{
  "experts_per_token": 2,
  "normalize_top_k": true,
  "balance_bias": false,
  "router_bias": true,
  "n_head": 4,
  "vocab_size": 4096,
  "norm": "rmsnorm",
  "norm_place": "out",
  "norm_eps": 1e-06,
  "positions": "rope",
  "beta2": 0.95,
  "schedule": "wsd",
  "decay_shape": "linear",
  "final_lr_fraction": 0.0,
  "batch_tokens": [32768, 65536, 131072]
}
Below are experts of layer 2 (counted from 0) of a mixture-of-experts language model. Rows are named router (the router's row for the expert), gate (a neuron's input weights, with its number), up (a neuron's input weights, with its number) and show model dimensions 0-223. Each number is 128 + 24 x the weight over its row's rms, rounded and kept within 0 to 255. Numbers have three digits each.
After each expert's rows: a language model's description of what the expert responds to. This comes from a sample of Wikipedia text that the model never trained on.

# expert 19
router:162158132111081148130137159123103131154133129141142136118126103089145103107104106135147153117125144136124178152145140161122126098145111062109115162136084103141123139152124124103106117138084164125105115155160160107133143059136132108081134141149143073151068168157139112156136125129174113145118103157113089134133083110117126089149146128095148089112137114162120130120155156159137098149096105089127058143159095176160105122121156161135145099094138107104153102114115079144093165132125144150131135132072129116125120110129115109122118089086151123122103121071103129117125147111120113118127142133119113166150124134148131120090107140102103155149162129129146127109128101126123107133116
gate1:143089167135116140172178165129137128149134080113151118157141172136136168153099143121164113164145119109151133118127149117084099146136138144129132129155190099146120094167186097186151155143147082174127152147148125138113117104130164109133097100147131112122121138140087133109169145128079125128176097154141126152108113143106111142168122121161138137126134169145112123129138165124123105130120119118137074125110160130123105132115115108109140149168149107145135095157146136093134137121150118088156148152111106112140125143150124124129140137134103135137141163118121133096167121095100134123151133115137091126107115145146170170102148155105084132088150124197102172154109103094164116150131
up1:133154113119152142134101110154123091140112164145088108124084074118129100120160094131121165101124143113134119120105117152133151133163120131113120140123041135110125158085072164065083118111128131134136065118134155090126132099106106148141140183101145103144145113107161120140104118110129148127120148087103148110127132081137144124097133131093148117091166111138182111106114100142150173108116142125159151114158119079123145118152123110147093126088098166125110167093100117192127104121115144160103121105146125137132132103112153131095112119132111123152108118128111124144087098141154129109092124163112141089128118104147136134136131129130139102098103126094134109115140134166120134081134
What it handles: Table bars, number spacing. Separators and spaces before numbers: table pipes, opening parentheses, en dashes, semicolons, spaces before measurements, such as "It is 1.59 m", "(1997)".

# expert 22
router:148150111129168126146107119105186142153090140136142152151144177117129143085130109121087131118141124138112116125149129135124132106118178170169119130116099131145094145110132164179110119094157107105130124155108144098136156097145103115151149139154108148085088135111171148128115114110140146168103080149129121106103139122099107104160098160128092069141096159118142114113138147105131107151112119126118114131151144176109118114147126122135090111134136136173129153110098172103079151140091129133142094116114117133117123115160147139087109155162098168108142155079164136113140135114082121157113117153108191147119141143163149100185117105120109151104144122120180134103143154109147139135103
gate1:116085077153115175139110140161125143148135139120091113137167143132170123095125122087149162106141122172117119099134151138137108178152132128121079142117116110126125085173150088094146113124120097088144134116159114127103136116107127120129137159176119131107093137179132161165085153144169137081136100125124168115130164116115104149161140122182123136146113100111103114127156110112136091128109101128134102170187165110099134174144123115112139142116110165109156177142134123158150129113116152133106141152131113104123126117155126145157121136136138146120124114134067085117126130138080149155129140082107136148113077097116113131156132146147059117142124106138123150119128117164157111140113
up1:110131102141124154162106140111138119130112096131142105112154112135167084121116099139122097148128120127154151151149152160137110146132137119132121122151122113176107090131111117129124118110101142086147121114150107160132158109136096094145152152129116184106094176124115120150107111183142126104134092140126114123120145113100126136099139138137128115153083149150178128153159133119144137120120143102133159102136156143087180137115175141138135139176143150118126165118140143145136176136133086144145124117161130133124102168139117132135133173154183139123178139158091122063098143156128157142112119131156092103112128111089188148178124080100124144140125084139090183097162148112176136118127
What it handles: "the" and pieces after f. The word the in of the, to the, ", the", and mid-word pieces after f or F, such as f-ant-asy, Foy-t, spir-it.

# expert 16
router:085152138147153128104111120140117130095147119164153113144125094106133099117128153147135136118090135156164076124116119129098132111101096113120145099116109091153172115149177138083150125102110148098086076085152105123131121156147125107137101086114131121133132073110123111110127189087147125156157141142128135127145123103114199105126110113129151112143173096137153106115128142126136103110141129156116089156127175146118177114144106142189125152109169107119167143135130097117148136126099149112149124114165128148183110146149143133107125106164139132128096156141126138149125068137128101117100143147122132105116150150174120146152159116144154153167176163115159140156126133154145118135164
gate2:165126168112181178110124126135147088141104130156145106141121162096112118175111102129110107086124114124120146117132161105099154093144125136149071098105127148116108156105168150091083148114107141142129150092073113124131104133124121145144122108135134128119161102115136135118124124127139125202122155110133126121163127127146147169127106139127146136104165120133139169149124102131149068134123133119066149127071086104144150133160078108123135116114087107080132143133096125147135117125151068166149094150164134133132123166123129146114150113121152124150088118144139078106140136125128137149153153145105138149146097137092130120133150126130137138101142110157093163163102139143169124186112
up2:137131116128134105107161146147149128163143139152103128187169140141127119177102117074096157071124121117114132100131119129146171128121107124100116135125100130113118148153149120112120178143111201122143109129085184133130111108121169124144140103109077112144128084115101145146132127151160127135162130135104154134134179171139167137181120138138155133133162120146172089155109116114146162139125164093123128118096091126131134129154121095125156095101100136164137171135124171128128122175164119111118146170102122106154120131133101146126133104123177103108133110139140115092126142145129147151156186170149139123172107119128144120103125108129122175087115109135103118143123154135153097157116
What it handles: Paragraph breaks and headings. Double line breaks after article titles, == heading markers, and sentence-opening The, a, by, as, quotes, as in "= Queen of Hearts (1936 film) =".

# expert 26
router:121128147146146121129107129156098100135145123109146101142130157152125100169101152122146149093149168089169119109120112129114084125120111165125167097122137115123174140124150098147111135147103129099102144140145134112098136131138154157108095183142131121140137103089153135139167151091153136170118177158114110148149123100148106129118122120123125096126149106157115121096135085172157137110138132113119181127103170159159143104160129160152094187130128102137117161136120138162146101115107139140138143127156144073127138097166116173141119108094094164153089100118130131121104151114107119167134153112106141136152177145119078113102135135116148124090114150111087137107134167075141068157136
gate0:147098125136152140167120139143093083119134178124129105141129122157145142140140139139117136151155132165123128110121098108130129079158114158162140109161134155105134127171118134159095117183130148175178104124141156119103152144079124141122150118150138088148142171123075129190117119146095122112139127166135171126156109112146131134140116114115132136090128156073115152141113152126095068124131125119147133137118154112149137134115066160133080088167116105112100135110144136124072090126109149097122080147145156103171150117120138105099147118141146138168131110183128114143137091142143130149118144115119123130163121089145137171140124149135132104100132148151109187078118128148132141143128
up0:149117153092108134073149093105122162122083151150117140154157140145089127126172132095146157157109170155108143133130129116121116150083135114141114160117113121103096133130142104091116148147144167103115178142098143185165130135120136118094156149127115123137125154142170101147132175130159098165148072124103099105068184121162186152144126099128163084155131108172170137102139107112129166112109137124124129129110145139145125151152120153137178181126160120133123138182129146113120105122123155156154115124100121116093141132124171126171135132130161137131101121149141131134118164101103149086135091137150127116132109116139154129147110120161097082130148119116138137135097142118116098116116
What it handles: Periods and clause punctuation. Sentence-ending periods, initial periods after capitals, as Robert N. Noyce or U.S., plus ')', quote-period and ', but'.

# expert 14
router:136125128161101146107099114124114180070118136117169159147121124147149128156098130146147154141116128152076139115075123143118108128114132171128121125132126125133159128132142094107117123122144171131101146101061114108136148121151127138150146136135090118145111124137100076124170141094123155151116121162118105139121139204157103098168140132100102082144082092122143125139140144097153105121135098093140073127154119154104097122143152103118139146118143143142140121137122176150083099106097113166143148098127124112114140188110089145142140150165114134107134110190113131132135117105124132166091112154121089121087123124108125142093114098131178111130130134140080141098110124102127156160120
gate3:142144102108135153132181147152135146096086147135169147143126119099105184158162081099112114094141124139120100142160105113152141133154123133131154133072131119081122155115116131131129171097128128080117124150131139141101130150134124121103119126121103114137154123145164089147170078111117122114130143119092061116127070145131179125158119146129115113089102150114089163184142115129145169169126116115158111125144102103130140125172169111126136116091122134167147127111118131149084128136131093106111100127089124140141121109158122170113134103120117142103151101108089148123111158133116124146116125120104094142123130143135153168110142096105162116124163128129168131147119114068100094149181
up3:135118102123107136131093101097173140119149126125129101140175082085128156188084124107100161139110142086133132157140126122133096129103132109090169098121139093111135162121134150168150138143117142116128120141119128121174138131130152110107120148118107137128139105065093143117108131111156125108151128171146127091133073131157128147113129091162100126104120169124110176153127125131136180148143132089145097122124103084159112154121087131108150144112167140180113176121136156132111143083137122143102142118102156147100143133104114108105086083122133116117140106121132129114074167127124087168135103150087109140116119084120157134089087176135155125104142134129106102128126113101131155111156
What it handles: Year-start digits, counts. Leading 1 or 2 of years split off, as 2|021 and 1|985, plus 'ing' inside names and number words like two, three, many.

# expert 21
router:161133139149143095124159101114093129120141091144106147129150098114102160133147113135109117122128151095114153088141140150121120104102187160153172149130120118106138150063060114140120107137133114114161116181097128127100111130124155175089116153145125088137097141139097117118150142153070127123132117165125126153102138116124154108143164126143161150121145129143112074133115109101140117136132117117153148094130146107099149112136181117095149141127124131155141128114106106099114098102127150091132173134150120152178108091130088132112097160189141159091108140117140150146129132120143127162127169117113092088093171151108104107101129139138115144135093084095137170168126100105149117134128
gate1:164152161133104132155111109144138150120125176128152117141109107102166110142176140168125131142109149115147110119096176100123147135141162121137165130146125093140120168134132156121087144079106122177171148150161136114138134116158144127138082112128142079148095120175133161133145117143076120148110131105073156106126135140145145130121116181133107113149116140110124114133147128119083088144133111085105165148151119117104105112111138139145131135080095094150113091164097102167146096138134121146126133087119116109171169114191118091166153102134120121158091142125090140113130138115111158145159122157119106120138149095163122132098173123109129101107145103129147096169142125109104123124164
up1:185111078124141143091140110147100137129131146134106100140090086109108147092116100140144107101122103149140066135145163124127150157114180140122131097160094144054143093121131119129139164137149140157131135100134145154113145127180129123138089164158114068147104164083130134107120170134105122127138160125133113120112140138121119145138137108139130107109136116143132115098136142162129094111130146092120137117093134171113139164145144110144122131145114134123154117104126129156113127095120150119171127158076117134118095137133150102124083119092171136146098123131117161132130117149128159088134163095169056138117180144105094140118092099144150076087107117159119134156124117142141103112139
What it handles: Line breaks and separators. Line breaks, commas, semicolons and table pipes ending list items, infobox fields and table cells.

# expert 18
router:123161143134131134104109100125145120123150082167165179190124125144164140149134105134097155100101087102160115155117140137095109126144095122155104110128143099117113113137133143169109133119115094095118142129086143104143106118123145089104143161110157095134115154184110124109127145115114174118121098160148122139130115094101126117151091137126116126084131143137130104115145155168181123099162082114129138128139158122166176121143126098136132086108108104153136145155099169096108122175117120166092168105099114104133107158135128135143119160107098121153117154182129139162188149136127111113106171137181151165121088114087129101119138119117113121147094100126131149119145150117148110131103
gate2:071119123146117131112123130129089130097111124163154125095106110124128197113132155175140115142117139141094119143141146160127094137101137121143128097136097166108145131126152106121151137148130072101082092131150153132181071169109101153120144172135121136126181128146167141120107120133138162092157160149131152159141146138084147123108095102126084089160132101135146173158126113100130120159118069083117115124122113084170112158120093130188126128104091140133146138138143112140129106116096105140140124106106107112102139117146154148130132170132123138087123122162129109101093128127140136115149137102145157139145137130114173137142140112103162130150157127156144068159110089132146130105118
up2:160140143095111146095078133151140121127123104138115108156124134109176059100082094143134086163108158093149123139174091146104190111091148129135120139161121138139089091167116088153115107162141134183143148142122110122152121101112114106127127101133148164121101119086148119164126094109168128138143086136123117151064124117118114164116121110108129171136135153115125114132116116149152143124137137083113104120132100171128115137142120160143125139149159125139119120125142099113141134157155112077118121196128085150117110136114114115111140107125128148117132119107096098169144124123092121137129101165133090088101127105119152082118138099148107175119091138157121149158139098145137119158119
What it handles: Prepositions. Prepositions after a noun or verb, such as of, to, for, from, at, as in the support of.

# expert 11
router:150145129126110159086117118142116131143177145155122128169153114094138109140118108106107115113140111151131153087138144148124129156163165128105083117109105139147122138137106095122118103133118093149087168138196126130119122119125114110119103146124113137135121127123132169130097125129189158079130156143110149134143164145117117128091136115121142076145122134170163128113150086134141105134106134113162147147148137110157115123156150100127139126125126190131111125141175150125156141105102119143126081145138144099144134134102112145120162178147124100112139136137094144146118126169104121119201116119098119141117095161135123201117137138122120162126139108075077117104117127114159218136096
gate1:137168135150132085114136097149165106155096148107130106125119173105131114127123117088121098136125101186110166143142160129125142145151135136141156111150145166145149092143093160070128116148126153102114147113131118160113121114130163089099140124087116082163145122146147139135086088119186129091132131122132134141111166139170157114156152130144138128149115151125126086128142091147123154180145097139120116114141181140128117152091156113111147129104161087116128097093146151131156164157104083107144110120113091102126178135090129148123107082164114106119117104126112108147108130151069164136129152158151176108124151140137135132138097110100121083133126093111101128117136136169133128119158
up1:148101173126119125104126098154111129141112130132140103127123110113158130094110087075087120107092117131108115148130137146110124100139117125132134122134147156155131111140093143083120093106127132092139160115151125145158135101129157094087186119133117128138097107139127138148128091127118100125134116155101082123095160129143130143156138167116160062092128138118135109158081079154167138147099100144122133085124160094116153115118163101162172148175126103114120141129126133110158163142105111152134140127102155110141097127118148093162148121113122099123099102094111151160136134139105156122154189173165176131139152096127177181133108145101134120103116117124104155116143175158091134139138
What it handles: Name-start syllables. Early syllables of names and words after a first letter, as D|id, Dat|ab, Le|on, Ch|id|wick, plus Br, Gr, Re.

# expert 2
router:139151134130110126100108089103180090122066122109133128158155082167122154142132119135092135123110140162163092115122130110112084143131141124114152090101101126104099130144161156117151121100176096134163154158135142121090112191109128144141152166098173057128128139129169148148153118162135141148128145140112141125121126154110117120140109110116106145101106116119125122136095120167145124073107109125118135150100128136121159143128135124132141153068092106123131142179152176140144118076125144135121119109166172103084081147072111137128147142129145114140131156103145166118131122110108114140129134150121143165104192145128086126120118099122122141155104110148101120124109121118124085151120
gate1:159220083116177133125110131169168117111169127106121152174129156136114126194103133166140165143124115097163155132135135092108131136122151129106139135160123094161131108143174147112146141127150131107126131137123110148140081113139171131090144127146116170134139118133169149134118144127143122158129131125137128146153159099103153150149150093177152123130148128147122137163105144115133061131116123110127136127148110135113141132083164107116108140124123139147146117133080056117142088174118103127114124141108102097136169119129126128118128133122108106157080118118159173149176156131148146135145127146152135166161170131099140123096179149113091122109144109138130123150084110124127146139123
up1:169181087103145125143075139160151119112163107106109163171132150129101128191120119151151165145121130113143132138122141059100150144122136165135101106153132101155108111114201131108172157105169093108123128107132092169153131132118146146103148121153142156128151114129147161152136137132136126167139158128134130140136175113098152137139129117163142126133119131129118124171065136101121086128131120126128115138135102140104126141097144121106130148111113141158124122127092084145119104153146087125104109159117116100125164126135144115115158105120142124142117103108154188157197157121184146104143130152135123151169161139097132127084173168124099124115138118142141110161094124116114139129126
What it handles: Year and number digits. Digit pieces of years and numbers, often the tail after a leading 1 or 2, in tables and lists, as 18|95, 2|004, 50–61.